Below are experts of layer 4 (counted from 0) of a mixture-of-experts language model. Rows are named router (the router's row for the expert), down (a neuron's output weights, with its number) and show model dimensions 0-255. Each number is 128 + 24 x the weight over its row's rms, rounded and kept within 0 to 255. Numbers have three digits each.
After each expert's rows: a language model's description of what the expert responds to. This comes from a sample of Wikipedia text that the model never trained on.

# expert 9
router:114086132089125171079125178128124129061133088169123150135123057141117105143116123135166134141117178140122114111132092179165119155128111159134115124072122144139105142146111172103139108081126116135131121127095129149149129156113100100124145124112128164138100112150159121107129107119131130143119129096170113121160130109108099091130146146121173088138110204120124124136101101123148146152133100175141124166107139110117136144144160123140084134097156121084128112114125133123137149114115087132125126139099099093150184134139123126096134124122100108153094127121114153126140149152137141154149115099110159153139106118131155132152185191119176125109119163100130140134121145133173147113092111122158143139123118099158140122100154140140144144149127152110149140128121095166115113133129170
down1:142151125153084130109128141155136101161192149114140123124178145117135135130162179107135103150189196160131122136132108157115171138112121101112092141133121126130110126125154116117137112113090131124123112142141120133169105125172135099110161142134107098147156126088150115109148108128141145142084134134159134077108127117121132169146109110112143119136163149115147101157114136149097136116188146142084153133141122158140134118150110117134119176150070142132109107137108157088159101112119119135151078107132132154160151091130122139160130147129123083124084115116107131122113126137185127213087139150148106116098173152124145160133084126136114098137123097138141144120155153123115103079138123121088158142119177120093136144101135133141085171106111130161143114123112141118113191117087173
Quantifiers and adjectives before nouns, such as all, some, more than, long, short, mainly in species descriptions and building listings.

# expert 11
router:125139102151114150113146133142134108120134151151112150157200086096144122142122122149130143140123168133126111150109149105150137111189103137161117160136106145123126151152134125140101142182109156134084121116140098095146133143110097174153159144137133113150107118103122135112100123135131109118140179146158108052115121144161163159142090133143113115144150136125129146088149081149102148124114071138105115094162153147134111085180136116116108119099168084137140140098173087098138091169166122129112147100152138147151145153138158124150137099140133155160160088109124167111134114133123128124146168161155136121112138155132108140109110099128116096130119150129124109121139154169077110127127166077136141113151132146116142112144122081114094125112136132113100139100146153092128133124140142
down3:128083122119129086106098124119109132149149158089098115169102091171132149119119112146081135137147121152162126132105112120132126139077128146121099083143123122130168092137113134122132150147122134130114132125152168136147142137160106089155086115156119224112156093099142131125117138119171125130112133103126131103126148096094145130111131161162141120124150101145126153133121111153107162158128107091132143116134148163155163150103109100098153105086125130119113136099164128146147143055145073124075149098150097159122140156117182110138100129102119136150139148109131113115157106145136113133105135143146101093148109107170076108194174129080198155140139157151139115137151099131119162145118138107129114107128118125121169120145180168144149130133103146088134144159140097120095095112129092
Line breaks after section headings or paragraph ends, and copular verbs is, was, were right after an article's subject, as in Morondo is.

# expert 2
router:092119151115111133133086119128156128129154121126138146129121111151182119139104107102147153100110119125102147094136107141112142138138149127165087174123145121144144123114126163169162166122088109145146136140173131104106083123158105098112098109137130140164135126109141150136111141129133163145129121141116100142159180102151150158118112125147124140159124111140165153100135090149123153148154081148126112121167106120099114131096155127117060134115123127106111149127130170122128138158109177096130180157125147109114096140124114111102156123108153143101148127136147151151155154193104147097100129144126154127124099115136135103147137091087153124117151153137121141131124142055118111130110102116078109081102139109132135116127137140169150139100108147130162142138166126106131116160165147
down3:147166158128169085100125107127135153155135119108116139098152135079163123111165148117149138140125125118169100150133114128120137123112134146107090143145118160128130139131129140179102166140096131095128131153144105132151115132141203114117142177128155135114126065139109114116130132111119175149118095148136133098102130088158155125120111183130173138132095171140126160153105168116124114113131128122158080146165098081127138110125150127127173142126131127173139110133140084095135185109113131086121070147149118167113073135149099165129168117151153148127152125119114128101112139109158159182138116152108141084140092128105138097098117133133137155167137143136140090123103132103114139133162116128162126135110122136136140155120148117135120120131079165124088095111129149110144145112128152
Main verbs after a subject in biographies and plot summaries, mostly past tense or -ing, such as won, moved, died, scored, setting.

# expert 5
router:082122147184115114156097160141148156113113120135109156144125170141149135094115111127107116082156150111093137120118077120129101099126112143085124116119098120121131128112127146107170141120143104094088124096180143155119150131124095154119119083144113113134082139110147144087141160112084156117141127116100088115137128090154122168113163155130134083140153178145115111113132142125088113148123116125124133087147098174150110159125179135104119141136154113183146113119141136139115090151174127177131188127131157115133104164159132144120126126185124073120142155162100179141142098107093118140168105078105141142149130110155165112129125162121097136159098130144124159137100128096092108097127120103111142138103128138177136177167118137147114125104154100150118094128108133117152119129115172
down3:190152157115139164145128122147120077163132128109135126181147139134125134090134130134132143118147134104097160124135134148169159122157147136105161107133149177085132139154144150114131118081137128142115087132124131147076157102114116136125103116108123135184154114106122074115130152134155118120156122120113120148106156121137097118143092088135133113135137112101135168107125147139165130119135082135133096137116126157132084124137142124124152108164108087102132150148130176095151148115119160170149144106148123119134153191109089134093131109172109080108144114140113112128126082151128090120158122102126129138158089177168095156122089145137113085123171083073122141107169135134127112129126095119109144160065163130142151110095147125152130143086155097139170150149134110130110127130146099
Periods ending sentences, often fused to the word end (s., ed., ).), plus periods after initials and some first names like John, Gerald.

# expert 14
router:121174144127123179152159142121127168106136098170162130105129138128153159167100126088109111096113150128152139175169106141115119128131176110127113145114165101158131144130126126091139108093100084127102115163071115148097136126119141154120158123126131178098144128118172137095126136108118158087108138127105100116100148126134160112148133157128115152145142144119126118112162166110143129125134112133122136137111148154139140103124162118133115181146098122120092097128130073102163131115135151130122090126134084103112115138144121096159127156108108067098123116124136158116112082148139141109128133147146138133122119120100162133090177095079119100147161084161126138139142109203156121160173142124128134147100135102127134126143128163155128134123108139093165158115122157105122124133099123
down3:101138095124107108106156125112147132136115127092128093140151155132130137160091153090154128145126109130106090118142129127168157159154098158144163147165138151112092135157090113125113138110125125154154049152124098139161116111105119138123120175116135155145141134105096102138115066134158110162119141147126133085150158115186147148103148157136108147129118180127128138110058128126094121167118088100126163144122142151132104141102106133102157093088119134163097120138160127144164114079121129134136071141140139104137091172130113179123107126152144109128141168148096120112158112070108151128132098140143192145128107161125159147138129119141093153151167169114161124145146137135131112101138144102151156144187135102148145105178131138081082100154132103132117122110145090114150170120153137
Prepositions of, in, from, for in titles and biographies, and month names or day numbers in dates, such as Communes of, September 19.

# expert 3
router:118123146091150098179114121132142129111170160175167144141113143150058140108110170129106139161136096130128133123149133141124103100118126121148171166145121137128182110116135122135099175193090100117077134140089139139134145113114118148160124102102103139130110139145128123162167120102119103122119099118138117114106182141098141097128129170126079137144116115174145118082148106185153140108117158171124143130140146149118113107168085136146111119136112172143103110102099171127148110120161162107110144123145088150090155151136095126098127145120167106121131094129129146138106142155133123076119111133114117167127155112138115128120134139132144122093130158115102143123082122142127163120098146119130134138119059102135146128141140109141103096100127133166136147101111133119141131133122101
down1:115113162130108121129146119149123119134140151152174150141122106118077107105119088089093103154188183112096095126137106145092143129170116118173118125169115106129155101084139127122126119169165149145145141096189170131122137072142124099091123139091122140087128162121118132152157122137119150113154160096137105075116126100168069145123112136111139140160129183143139129115178110115159100115143098095109115120144203101111131125139107108110122136158132111103130118109137141111160206092139156104199151119125159089128155132130137165135127136189146180129094127125134150136120126094115102174101127126169132120097140202165166101155072107155112115085115140125168121144131103134148085109127147119136131078128123135145095129087128158103108135136119132106133147153110143106114165102149135
Pipe separators between cells in Wikipedia tables, mostly among numbers in sports statistics and league tables, plus short codes like MF, GK.